{
  "n_layer": 14,
  "d_model": 512,
  "n_experts": 128,
  "experts_per_token": 4,
  "d_expert": 32,
  "d_shared_expert": 384,
  "activation": "drelu",
  "moe_layers": [1, 2, 3, 4, 5, 6, 7, 8, 9, 10, 11, 12, 13],
  "router_score": "sigmoid",
  "normalize_top_k": true,
  "routed_scale": 2.0,
  "balance_loss": 0.00598,
  "balance_bias": false,
  "router_bias": true,
  "init_std_router": 0.0277,
  "lr_router": 0.000377,
  "n_head": 8,
  "n_kv_head": 1,
  "head_dim": 64,
  "vocab_size": 28680,
  "norm": "rmsnorm",
  "norm_place": "pre",
  "norm_eps": 1e-05,
  "positions": "rope",
  "rope_base": 500000.0,
  "rope_fraction": 1.0,
  "qk_norm": true,
  "attn_scale": 0.125,
  "tie_embeddings": false,
  "parallel_block": false,
  "init": "uniform",
  "init_std_qkv": 0.0254,
  "init_std_o": 0.0,
  "init_std_up": 0.0254,
  "init_std_down": 0.0,
  "optimizer": "muon",
  "lr": 0.0113,
  "beta1": 0.95,
  "weight_decay": 0.018,
  "lr_head": 0.00566,
  "warmup_steps": 50,
  "schedule": "wsd",
  "decay_fraction": 0.935,
  "decay_shape": "linear",
  "final_lr_fraction": 0.0,
  "batch_tokens": 131072,
  "seq_len": 1024,
  "doc_mask": true,
  "train_tokens": 1130000000,
  "steps": 8622,
  "dataset": "wikipedia_en"
}
Below are experts of layer 3 (counted from 0) of a mixture-of-experts language model. Rows are named router (the router's row for the expert) and show model dimensions 32-63. Each number is 128 + 32 x the weight over its row's rms, rounded and kept within 0 to 255. Numbers have three digits each.
After each expert's rows: "gets" lists some tokens that make up at least twice as much of what it gets as of all text. This comes from a sample of Wikipedia text that the model never trained on. Tokens count by the router's weight.

# expert 78
router:139173060125087153142053071141100085090155133116133090154127137172120180145102089148126148110153
gets: "N", "U", "New ", "over ", "National ", "South "

# expert 12
router:148128077124112118111115114182178107113100088132145128070163121134123112174110104095111142113151
gets: "to ", "'", "s", "following ", "10 ", "See "

# expert 22
router:030154165149162135124133152090107128125146139101156159140102125184193111143098103161139223107177
gets: "(", "and ", "\"", "– ", "on ", "— "

# expert 121
router:104122141104111106090117095180140146191194186150115097113145098167119161174147137134100101104149
gets: "|", "\" ", ", ", "its ", "other ", "some "

# expert 77
router:160088135086174179140071099155131181142141071164105166106167172085119116134160127129113164109147
gets: " ", "also ", "er", "or ", "known ", "i"

# expert 33
router:164146119128106137093122083107162159114093148130092135116139104177080142188074090151155127169155
gets: "| ", "==", "===", "\n\n", "In ", "– "

# expert 4
router:071083143106203150132124080112139116154103098133138139184168108123076155141152079113149105084125
gets: "-", "A", "a", "en", "–", "f"

# expert 9
router:105125139115080163152072067096116136105128204133102093062134088099123143155065176167126154113183
gets: "-", "S", "+", "ed", "B", "c"

# expert 55
router:079182175095108189127076105152154151129088134083164092163134119162109120120116088117088059153152
gets: "T", "W", "t", "V", "°", "St"

# expert 66
router:153080079185118107085109087116100183163139099165139132159137155130130183134133114159104179157094
gets: "of ", "W", "H", "P", "G", "J"

# expert 100
router:089111112109138113105104143101083140104146073082179093138123136092145175132140128089101153114121
gets: "that ", "which ", "it ", ", ", "but ", "It "

# expert 80
router:129182127141141186105128143130084167137149100153119139085102108196156131093147136108183185085100
gets: "4 ", "6 ", "5 ", "2 ", "3 ", "two "

# expert 71
router:103195121097125152192131171140189113157081130106115180129107113132150125122107117102089127124114
gets: "to ", "for ", "from ", "-", "after ", ". "

# expert 107
router:136175158136142082115102129099123125115117147112136132096170085157125112084140139132138123152141
gets: "to ", "'", "0 ", "would ", "able ", "can "

# expert 39
router:174193152117104165138159115153097174136102161205093134138171107114178165101151098138140194115154
gets: "American ", ",", ") ", "m", "but ", "} "

# expert 17
router:104131151098149129163105131126144119152182148148082113120157099135103173157140178127105117098141
gets: ".", "==", "===", "k", ":", "===="

# expert 104
router:131135165072122109088180108107152080132139157080168202088076140147089086110149120108154161126118
gets: "|", ")", ") ", "==", "er", "u"

# expert 75
router:112124120125195102156092174112181105123183150115103118140139104131104109101146137186123135130139
gets: "\n", ". ", "\n  ", "\". ", ".\" ", "). "

# expert 47
router:092095113184161217201102130149083174121097130135148148133125166130135165110151166150102093143156
gets: "as ", "7", "6", "also ", "==", ": "

# expert 13
router:126098151111173124115111114113134134129126152174183154156119158147144177128108081125146168082174
gets: "9", "7", "9 ", "10", "10 ", "11"

# expert 120
router:097127117122065135179112072081103089097204092118130167157135089106091118132138141121149144097156
gets: "|", "a ", "\n", ":", "\n  ", "by"

# expert 69
router:174161157153139121124084117084136115146180153114116072101186193182126185120109188069166128167147
gets: ".", "4", "5 ", "4 ", "5", "°"

# expert 95
router:120144150094157142099119131100103102146123099084099157154135180120214117118072084109100160155136
gets: "4", "3", "7", "6", "5", "8"

# expert 48
router:102092118094117150178155176176135148084104085071087123125159112101167142126074130151164104206123
gets: " ", ":", "not ", "an ", "187", "4 "

# expert 27
router:139078171126142119150073065197150123157108170120121155114153110090165161109059131176106117142151
gets: "201", "200", "199", "198", "197", "202"

# expert 94
router:147128166151085107154099146125150115132075166180136138144104155132116158101107144143098176162159
gets: "and ", "The ", "by ", "which ", "— ", " "

# expert 98
router:138128069129151135121142140091129164179165132151163115138080170135099149078159117124118130139126
gets: "0", "2", "o ", "i ", "1", "In "

# expert 19
router:177092111117109115060130144141058147166138106173139127138114189119196128128113138167140136150155
gets: "4", "5", "M", "10", "15", "January "

# expert 101
router:120115122203131117135144120095107154134127169234149117165142124132174190107106138122125143155074
gets: " ", "for ", "not ", "years ", "died ", "dis"

# expert 30
router:086138137124174143133074093152107182114111089146105211116106135156077149098111155136147125100142
gets: ".", "==", "|", "===", "== ", "\n\n"

# expert 52
router:064120148127071103187072125142082126142118155104108183143083082177122113092142122098178165141091
gets: "| ", "The ", "to ", "that ", "this ", "are "

# expert 1
router:110109170106199093094158171100137167113126151081136142121150129154158139149122115157144120177110
gets: ", ", "| ", "his ", "their ", "its ", "her "

# expert 59
router:161121102161137191156124112080142063166096155121144146085164171167142124145170154094096131113075
gets: "\n\n", ". ", "\n", "). ", "information", "\". "

# expert 64
router:087086156137116094160111158115135083102148176166084183131175114116145138141060123095113122151153
gets: "from ", "$", "e", "July ", "s", "August "

# expert 20
router:145141085141143133121171061142186099136154096153177106114172154152109112085099114193142118179132
gets: "of ", "(", "\"", "/ ", "de ", "she "

# expert 46
router:109094113126165128121147096105137118131135087083130170151092154152168097135150166109160130128145
gets: "the ", "| ", "The ", "–; ", "人", "•"

# expert 0
router:151032136113115092090149111196157097190163140131128109091128081110134181126108116186153133164087
gets: " ", "0 ", "4 ", "1 ", "2 ", "one "

# expert 70
router:161144099053104078161106094099110127101169087124073180162144086135159104136091069124145169110142
gets: "of ", "in ", "de ", "N ", "new ", "on "

# expert 123
router:158113169131105162174082109117126144146138141164156199108093077187159164149131129159121176153129
gets: "| ", ".", "'", "; ", ". ", "a "

# expert 91
router:121107145147103187086110140192155145149170183171125161134104119089137129125174103107102082176119
gets: "| ", "November ", "has ", "December ", "MF ", "USA "

# expert 54
router:079100138114144118083078092126170093116131164148150142036157105141179198143203194126164093139112
gets: "- ", "| ", "is ", "=", "″", "==="

# expert 18
router:054136098122095086190124153048115112123093077140069091066146113138145160149122087091113109087162
gets: "–", "201", "200", "202", "199", "198"

# expert 72
router:107117122117133164174076142170146092132118151142163164127140148163121125106144093142189159152152
gets: "| ", ", ", "), ", "also ", "; ", "m "

# expert 36
router:115073109089136157094117113092128082159082101142149200118127133164124109154088133099109090128135
gets: "the ", "The ", "a ", "= ", "A ", "== "

# expert 90
router:140123169112165155132150116128186157149142150131131082150155147089161070140144099174137136127152
gets: "\n", "\n\n", "\n  ", "\n    ", "\n ", "\n      "

# expert 125
router:106139094156189104096141130073139159130118127176100152070091132120183170138168097087145163129152
gets: "201", "200", "202", "198", "199", "196"

# expert 25
router:081120135140119130108156122100142120127071070183087137056090151166121121112117138162156210176105
gets: "'", "0 ", "s ", "New ", "\n", "United "

# expert 38
router:086163133142125116063081114089157076115097100165133170161124148137111160135144115078138170113058
gets: "in ", "of ", "on ", "for ", "into ", "to "

# expert 56
router:122088117128132124051152171176117105129103049181159208144182096122128110161103161190114172134119
gets: "was ", "is ", "were ", "are ", "be ", "has "

# expert 117
router:090127160122123174125161063143103117141131172120187105141166115112123119149131129149119152098165
gets: ": ", "| ", "for ", "er", "al", "with "

# expert 58
router:116204119064163104123153091082122125123057095139153117170124201098120158098132120098147144143152
gets: ")", "on ", "\"", ". ", "place ", "|"

# expert 16
router:093123138067159171074096081154115138141063175089180155128106171147154155144058154114117112108121
gets: "the ", "The ", "= ", "A ", "This ", "- "

# expert 41
router:147170128116113194108100169093143145130217144179086167136157124112154175161149094157097128085088
gets: "of ", "ers", "% ", "–", "ed ", "/"

# expert 106
router:152147106130106094126051101145135156117164154107104168109103142122169101093045179102171118126127
gets: "and ", "he ", "an ", "He ", "with ", "had "

# expert 115
router:097115154135083125140102148102153194127175094126104166156121141158096105125093177109159119133149
gets: "and ", "| ", "3 ", "then ", "−", "3"

# expert 26
router:133091088156146138142088118151158155184078125063154142126152133209125116125083164139127117121161
gets: "3", "C", "B", "T", "G", "H"

# expert 109
router:061127125124154121135137133082152082131208091069139124090117174123113136114114136122136110177167
gets: "a ", ") ", "an ", "A ", "the ", "he "

# expert 32
router:078082121137122117101097130100126110173077175209129151112129176171088113129092197111134137105148
gets: "\n\n", "\n", "has ", "\" ", "New ", "have "

# expert 23
router:133108145106175125150100151104113142133131143102130112095168101172197101160118083212189147150195
gets: ", ", "; ", "), ", "\", ", "., ", ",\" "

# expert 5
router:086125143111148144156162142145128149077168090130185125123134136149128148105141119196104138155145
gets: "- ", "at ", "; ", "and ", "°", "after "

# expert 10
router:110107176154103129161126092108169158104123113065111136078161163096155179122084196182144090099148
gets: "7", "N", "s", "6", "J", "5"

# expert 103
router:118098144163153103202150116137089153098124158072135103093116123117106150127111109148132168144144
gets: "with ", "by ", "from ", "for ", "0 ", "between "

# expert 111
router:172096103172117108132114134139136141132191081107084184148151137119150116186151161137106171123126
gets: "A", "M", "K", "un", "not ", "as"

# expert 81
router:036125184138152143116082069138133099106137112060073148095211125138179112173141067095186078163123
gets: "=", "al", "o", "an", "ar", "es"

# expert 14
router:141158148117148121078080141164126143119176094146152128087146168177143146095144102093186101161108
gets: ": ", "0", ", ", "0 ", "1", "later "

# expert 118
router:129118147172157138163131163167187120177167108150082148124102161157107087175071101177082125170099
gets: "in ", "(", "In ", ": ", "on ", "On "

# expert 7
router:125150168143138095120102151142158136152142165133205139120101078140171191137123098144126105076119
gets: "- ", "the ", ") ", "all", "u ", "= "

# expert 114
router:140095152160135085068077088077147166153173123078107116177086195159140134137104091145159100145165
gets: "| ", "and ", "s ", "an ", "the ", "but "

# expert 62
router:145146111125122156179164072139104136111167104150193165067150086184124185116067129131127100082059
gets: ") ", "the ", "his ", "a ", "s ", "her "

# expert 108
router:110125086136150141106114107159137117166125103104157138138095152140133161148136139187137139142140
gets: " ", "202", "201", "199", "200", "s "

# expert 51
router:133152158076147090111157105105136147167126133158109138066158128129081100095158134137142130085148
gets: "1 ", "2 ", "\" ", "first ", "th ", "0 "

# expert 43
router:106110115100147085143109099175105161163127160101107183111120121099108145192158091173116110169090
gets: "D", "R", "F", "E", "J", "N"

# expert 28
router:058114170163085100164069135080173137106139154085157166106156117126106108134102133104112100117187
gets: ".", ",", "and ", ")", ":", "|"

# expert 24
router:110157085175119158156101157129122172066083180123102164113103145119143142154130158145092134094099
gets: ". ", "| ", ")", "an", "); ", "). "